{
  "num_hidden_layers": 11,
  "hidden_size": 192,
  "n_experts": 64,
  "experts_per_token": 1,
  "d_expert": 128,
  "d_shared_expert": 128,
  "hidden_act": "swiglu",
  "moe_layers": [1, 2, 3, 4, 5, 6, 7, 8, 9, 10],
  "router_score": "sigmoid",
  "normalize_top_k": false,
  "routed_scale": 2.0,
  "balance_loss": 0.00316,
  "balance_bias": false,
  "router_cosine_scale": 14.0,
  "init_std_router": 0.0352,
  "lr_router": 0.00112,
  "num_attention_heads": 3,
  "num_key_value_heads": 1,
  "head_dim": 64,
  "vocab_size": 32768,
  "norm": "rmsnorm",
  "norm_place": "pre",
  "norm_eps": 1e-05,
  "positions": "rope",
  "rope_theta": 1000000.0,
  "rope_fraction": 0.5,
  "qk_norm": false,
  "attn_scale": 0.125,
  "tie_word_embeddings": false,
  "parallel_block": false,
  "init": "normal",
  "init_std_qkv": 0.0361,
  "init_std_o": 0.0,
  "init_std_up": 0.0361,
  "init_std_down": 0.0,
  "optimizer": "muon_variant",
  "learning_rate": 0.00664,
  "beta1": 0.9,
  "weight_decay": 0.034,
  "lr_head": 0.00735,
  "max_grad_norm": 0.5,
  "warmup_steps": 200,
  "schedule": "wsd",
  "decay_fraction": 1.0,
  "decay_shape": "linear",
  "final_lr_fraction": 0.0,
  "batch_tokens": 65536,
  "max_seq_len": 1024,
  "doc_mask": false,
  "train_tokens": 307100000,
  "max_steps": 4686,
  "dataset": "wikipedia_en"
}
Below are experts of layer 4 (counted from 0) of a mixture-of-experts language model. Rows are named router (the router's row for the expert), down (a neuron's output weights, with its number) and show model dimensions 0-191. Each number is 500 + 25 x the weight over its row's rms, rounded and kept within 0 to 999. Numbers have three digits each.
Before each expert's rows: "comes before" lists some tokens at least twice as common just after its tokens as in all text. This comes from a sample of Wikipedia text that the model never trained on. Tokens count by the router's weight.

# expert 44
comes before: ".", " of", " in", " by", " after", " as"
router:504508467514490475506481454554498464508516520528489515545517482504497516454522462544524510491477534492536465476561493492521501497486501492517437522461478485499522512502515466501484516486470487503507474515523520498504492449475508480516579555520530471487526500518529491500529509472519512505479518497484475500518527533511460495466485463504494495458533470502542497549506488501507506521493510518554510485514499490476464478518487492490494523527525513500505520525521471534487482496513529481543513514558447468446522461501451511522501506497484499528469483484454491485514527455482510523
down0:451477502491487498474477495548485477501496495518473462505514534521498483544500496518526483548496494477501479489475482457485526505491501480478465527521502546520488531487496498471492500519508497518531494450488517529480522509481511514490485486485492547461493489466480545442509518489473514516489478489485510536524480508485517514538543481486473493494502536545471538480480495529530506454486468507482521490479536432456496462526527469520500486480525478529508478489464490518450456458449549540502496502478514482462487474515442499478492458487517450481493535539480501500520524516492488504
down1:509457494573481517520519499519511486481518544536411485521532487502477526562500495496538495458493508530473499555486513515493508500462507466498485538530487498495485551512492515517472476488504493485502489504480540529513498510491460469484473488530488503513512471485445520457472500493553490500501440497468464489491545516509498525460470445503488507492473516471525493483482539513482478462482512516504514490526453474472469563503513486509507516537511521497484518511497513473519452522523524472511461470491469512505512533493482524538478497508463472467509503501517504496505492493474511497
down2:520493531497495505504486482486495498517525515556494495507524540412508493518488522535479463526538530508467499505517513494547440457502503478500514468519550532471436483444548509467524496463510517489528532488502474534545547490485503488461527522517490479485515511470506543540488475514482514498515486451494499490459477481475517497534512509523481485473501541516510474466484495492504518517488516512525478520464498504489501516508464499514505525499493524474493539527481510489536507493461544476476518513516522494504493486467515491520525524478475487523535515554509451526495480492446512525
down3:504480491475532490491501498500488464495513516505501510488466486462496539511525488523440508483485517499480482510534469519481478489468423449538540493499509543501539497540474474519447504527513530522459481500519534506463528486443496503526490469504446496509525469505521495517514515569482528509477501521471480484541526496464448524471519477495489530509473495501492529470439561456513492492507482524512468497531513524495480498475494466532503533502509528477505500502496519520562489501516487557528473482487497480510507531528500473471524476518493506480509501519531511488473493510502521487
down4:494502521518510477443501497495529491544462488532442461544509566474505528535467502491465479496471481551515527501490500472508522497520525538459486473517487530537479518473514543477527548479526520466520510490444482532530495566466503492478513477458511481493479511532486476455520497462489474488478502540510486482538502496507514482520500537462524498506515501504506492479492483472468464451462504510506479523459494487507442510519486502477502503484517524502499517512501499523517519521527494476490518488456544504535505482497519493515487467524527545527481493492522473461495504472528492467
down5:525497515481516469502489473516486522479518460487511520505517505563501544528475526511483482494515474519548514539506503464479470512463524526464532503525497507493531549490499463493510518500494484494503499463518494492505554542526503492520534460494493498481468504457517488487501535481536560523531501499507515485517485500458504518480510514579507500539473539521541483460512478561499534520492552461456485497517524474514519526503473509515489468476488478522523498459433526499537509487472522490485525503474499474493478506498479499496512541529528526496506476447493510486496527474547506500
down6:534491514482553483502506494486493524491507510503476499467516499532535490519476472486502497482504524495433517494492483496547488485480485471476514494518506476501477531509482498543562496528529510520509503555491487499469469513468512457517523567496480487472550510519488500540552458485469487493481480488512536544461494543487505452510513492469552520491467477555532487488527520509517524496451483506509470497517461497499473541471457518524532497513461485455491506552491509479484457510506496485480506532483467532478477506522514494515530482518557488494493511495486496484528546478511495505
down7:548491489485488472485487482476523473543512480505521495496471483516491469466474510487507521549515491516425471545470512459511466536479514451468500515528498490496511471492509508483554504502511551484506540501460446497522523529507484475468521515470531464527527511508525479493498471503476493530478483519516466525473489513496512520495483555524511522486523488490542493510488483494431517491543518515473518503528505514501488482484492481508535505480462482525561514483466534484510498491498513528490489504541487530515489545507540538503539505490467524459508493531485531526508509495437540488
down8:467522489491514523530474489553505497466520520474509507508493501496489493505540512499514432525494465521517487525466503477507502489486502501451473487521525508509536529439448528457522501504509484522532535446498435497520528514522477541510530521479511490498500517489469505486469525485490528481492498482554519504480447507465487496486491518509521452459486498477481505501515530536526523502497467467484518472520483536496456487502483517487508485457525532544487500493526524476484548502503528529511506497473540496549531476515498478494551480488539492516481487499491527449488498491494473433
down9:467515509521467444503543487496506526503482488514518511509507494478493468451511515478483503505522507486500494518502506534451495543500505507497512481510488512513529501492501501479486530454478520489478528525504496502484492478536441512521470509536459510537521557495478511538495481472492499510442562518542501494511512526510500461481531526539549515479450518487471532475501540507500483463510501510536517508481464476483514496509500487525471519517460485531531543536493537512507508507474479543528499494523517505503472500504530512510524504444541495452438527467509524449514484456466493465
down10:454468517532520495512481533505473520522516524491509536529514491480485515494474510517519466520475494473506502522523470500499498430523514512488486486505497472420490514454512510463464485487495531439466494444516483533513514499481521534505534529547516524478475470482502522519504484476489520499508486518498482462523493513537508536533511515513485494476526512521526463446490447499501484474500503510524487512506494510516514464518475543535537482490491469503464484487497442478469503503505539489501499574461453520488459495519504530483501512480499465518495465443469483482521514493534511512
down11:517496521503504472545535460502484485521520490498480507493479523558494507489499493480448508482486529546540491501485479487515493505488462473494478532539496492471510511500465511526489504516497497507484521469489495523493517460506502480513505483505480515526459525497487553490524456507499490474521468506473536501491536506502539484538461504521549520472507483490529512498479456493471470474496503537548486547488463485552457518527503539442538533494486516499543503496542536521481492491511566488554492519484509472510490528511516508478521478492527510550514511512558480528537527527455491519
down12:536519476516541502545507481486531480496507493493490456526514474546510463498467470525462533499510488484468502520485518472464496478540522494532517526480480515504483496495479532518487496552434530522486474506511467499483496504495475519505464502540515531507556471477507493509484510513477519507486506487517539494506496512480474481499500488532482561502499494518523497515467535507482505514480485471482495505507489556484529510472497480493505497432555503502547493505531528455493496488557487502568505527507495530473491476454532514490472564512514505529481506488549527490508445530469484484
down13:503505519511509534473459436507524527531526522509495487491540532511543530524495482501577517531531531517495479507451505479486535496510490482488548511488529479453510551485473503499464527471511468492509518487507516494528494503498504519502503466513513521535523523513522515495532534500503492558513510457527510461495500499520476496534499534495498456535512477511498493478489493549489508539516472479474466552542466448494517510512505503527499507536528533536455510478465488508507547504494474488533489470515521546514504511514479476536526504472516496521489526480474526511471461446515488517
down14:522508497501554470493476513485495494494490504526476486521467489455496546472473533496542478534459527495521503482503498485490526490493466495475500548506494510513492487471514516506501491454495506552526541478521519494510456474516512470512496502541512493519522477525542535516475519481480527453521507458549482488505483519479508524513511495510521477475504531485510498509464466472539494546494489499491513492462549460499463510488481534501551470536517475469564466479487486509538552492502503468478511522515487517516477475472555457498525533552488452502503519534487536506507483513524539476
down15:456538479528526533492482475467522519495533486498483492487505516522503503516464481487506462518508526491499492491513512522522484515498475544474523523503526487492482474503511476523528484499507472529481516520499529499508475488448504493560541526470533504476484461467482463505480446491528501518502481516457530551517493472525527528518442534528540502510509499474484476472484498535540511519503498448480509502495456493482446519516463534441489536542472533488540502482508516491469492521515479507507495518517513494479486447432525512469535523473463492517501521481513542478507526524470515485
down16:543477542525498508506474523552500522512492478496505484494521492500539504507458479534523477493535549483473540512531439520506515487542487507485514483508447482468469490464530541512491504501509539447514505491472445541475500510481483486547514487520485503531482491535497543522530496495512525539552509514524527494486472495466511528511493475469495484531466512527558484502481504493519519499456463523502503483495506496479515500512505530487513501498475537464505513516472518488515483529455526528471482557509531531524538481507510537500500473521553541514466517481492471530473494466533495497
down17:493465494508527494475543489550439515475498533562541520501510534462548498493468523468541535491518517458550454495485485535460521520503503494468504484482544505495503519532478511448512475481480505508508509505464478509544491489480490445558505498470496469483502495496515494531480531515523515516512509487526487491511475493531513487525523543515491497543500477488545535493505502502485523499502474493509508478499514515491542505474517508493507482534516491475452514475578514520487477497519478487490448500488487487507484531470475455518484560482505527482491472452514486470497490496515544490
down18:483498499497482523470511520530498543517497452495494533438521516500454473538481490546540500507494483511513546464493438466465505539484542486508530477514512460522487525511554492500497520510475476530483507461504470497478470487503530518542519490528532510496415522522474526513490549525493481529499494486487491492495491483508476537476481480504510501489534482504493539519524487540495524468501532456516513552516482498478489542527500483504491501524528473490523488516492464517503520549500538507476504513540501476492494494471516442468463504498559485507513485502525508471483505461518504528
down19:538499511518517506534501506490527537476469500477533522471489507511496486465477502542505498510490517514472525490467508558541469540516516492463492515526503472517478512526475530465536547477506529499505536473487501517537442492524500555471498460526533558503488512504513508463501510468534475500526507510540452484522515464548501522526491511478494511524495522484486560471458542527515495485515508524499492482501477506466519547456482496477495470520515491484518503507520489503529455487514559502528430520528512465512523496485524477499507541524486504556485531503524527516484486505504500490
down20:494514501541504515502529523479507511469488458514493477544518475511462458475541462519512499510474495514433524539512508516461495483499467481534516523477506495448549453455478492510483537526501487444500468535509517515486503510494485531534495526509509499477467476503494464519510445474528518515515519490534488509488527472526508476465509468508509463465472528495510511477528475537542527524505540480512544477459503493527457449483530538545500523491541524496513469491500521508496541535529491508492489493512489489508509477495482494512501470491523489510515532466449462525482540506472497483
down21:479533490491516449495485476464499502418481503477507508443459492498518473517470461501523495483432540487529498490481495504538555538486506474493532455488443510517493502538501490546491517492452514489486497477490501480488509539509542510501479553493548492541434505502508474520501481508523463502493512525476481517495527490473520485516496481513507533483533516547494553499518517464501506478485476465497482495517507503501505499491495495497466496474486490502492508491493515483445466488512465515484500524486471527456545522492508514513476510499478531480539498501514488560541495460536520502
down22:550499519517473476498463557520492543511515523492563505522493456457480484538496450521502527493510541536500539501519458499485456510541505484528508536523506491538477536492531443506530481520514470463517475509521515497525465508522508495534528491493480531507510460508484499492479510483539490515479507455531477484542479505475489525508551524494506473506500486548487511484459505520448494486520501492457487513512492512487496447496473511477508528514528537508547473504555496485486479477521523494519484508539492505528521469510515462511508485506498499468495484481493545540495518475518553520
down23:496480544497498517514456533491543502501539510531491508476512500538487501501476468486499476501520487512533525495505497478469510488503497472453508542497497493495477490509464486496512457429497488447504521505443520536451525506536544491509496492476497533537464543467498433496559487512508460489477506510514493542492478501548550478501473482523508504441481478491528475505486494506488511510516502535482470513515469522533468487496486490528499516463462492507543497480455501532501490496531500479539460500510559481509473524453484548528513522500493508525538499496484498519506498538507489483
down24:491503502516518534490513464525555526463516509510502512497530510506503485522546504541491516452485498509468494507516516503505498467471502486509489479496481455545482473528523512499483484440513540472503514531493447463497512546497481439543494565506533545559453501525520514515477481499508527481475486527507487487514479500501570494509478520470482519487557504460516526496478525483496467518494462534504497548502505495508540489480512488530506488506475520486478509519523525468516516459501517480467568465461503491543499483482469531508490516495491494511514528502489482486470505490476459520
down25:509552495540499519451468563503498522478474516464537472496505477504512468527492489509500465499506461519509508469472536540530484514488482498481523531519455502480510477525497492471537519481523478545501512477510504462503503473506543487488504557521506464516486497511505565565460497541459508488507515507486490481491481463537453483500484509498483529468487515516481478550504483529499549448504500502505521513486494501509463487505487516523497500482520494506499516504524413474484492496496537487550532484503493514539523524507469530490484507499519471465525473474522546509465476520477490478
down26:520498475516534507491512504530510484508506512480555558479458518479510510481521526487523509496497488501533545489521494506522489471451462457503481471524525485493540500483470471501525485515497442505484484516505500528506508493461499528501492506492523494507520513539459491473458462520455483509494526499567473539510501504478446477470490485554496537509525479506553520503460505515509536488534492510509496504508481483503483466470522528524490496505545492546508511478491554526505487463517477499423473531568504481489500505484490506506509504530530481524499481463499483521475471468503478553
down27:544498513527493506473543458508517511476536477523504481534470464551497452468495488478473488542525502514502495504488468494519528494492474500547513491479492520494495460513518515510520509481481523547534475502491532469511482480527499496498493546459497478491500490479513499479475568519490527495499509531441472551480493487522516509536521514548480489488531520502505468484516516527518488471515521481488489495528509483495478473517579520523514497477530453526472508456542490476472505531493493487526466518502494479536532548534455495469483472467479528532505563486499517479476510514528510508
down28:497498507473551533491496485499513499499486489483500478480519505491517517489512555480481522480441492496509455525511495477513548485531497525512511592482534491512446509508502509514485451467496481478465489509495471502454482517503455487529480496491444498502454508508521498468507521499519430494489546522494528482459511469505485475440521498550470444458522516503507469524511496480508544501519504493504474527478461518527467479511511484497493505507501517513442489515505527484524460479508511482525519524520516508496519516495480483455480459482493530511482506476552459502482501519497507537
down29:458513460516472496515483477511506516468455531464506472499437505488437520457494493525506481544490516484484502544522543491511480493481519486507503507468454448511501524520505472468513500474496468488481446487556538516503514500533494525487500521484498466476482462496515524467520473482473546499479475530491515486487530440492464494509478524519544494496463524519518478495454551509468470540480500469503477547514465546518488460523549495491487477458511492516542495521510513517464508518503505463494482517493474508498519488458514514500464496509516481503496452505487471517484511513512478521
down30:535482475480496409489547488500476514484465457435487506470532513477479507546492475451494515510492494490480463511442516532515521499511517478492502512507526513476496483483475472510497515488497522546505531508508480477499525467478459496557482510497496506529513480471477456492477523485476527511524480514488447493524487494486509465501469510516511532504489478475508505458482503513503514510497518505480534455506515507492520527529535496443483533446485479432486478506491502501500476489537490469517502472549528500475507525511509507561507535481485510470495461474517513534512531526473530514
down31:434455498471490514504515523547487483478546487532543489491498520459484519520500470524492514504509498495487487492516530504445494512494509562456504480538542497499536484464494534520528486550500520464535520557511520483524465512529543535517509503453517543532538495545494499512517524469524513532464508483480498533529549489498479482471507481490486473512492470477496525511499499537455500514461550532554535504503518535512507463507483502497493528488491478495509527466523470490536500493459488533510539502495483544497516495546480475500497494529511506496524499524543483492525498512499494493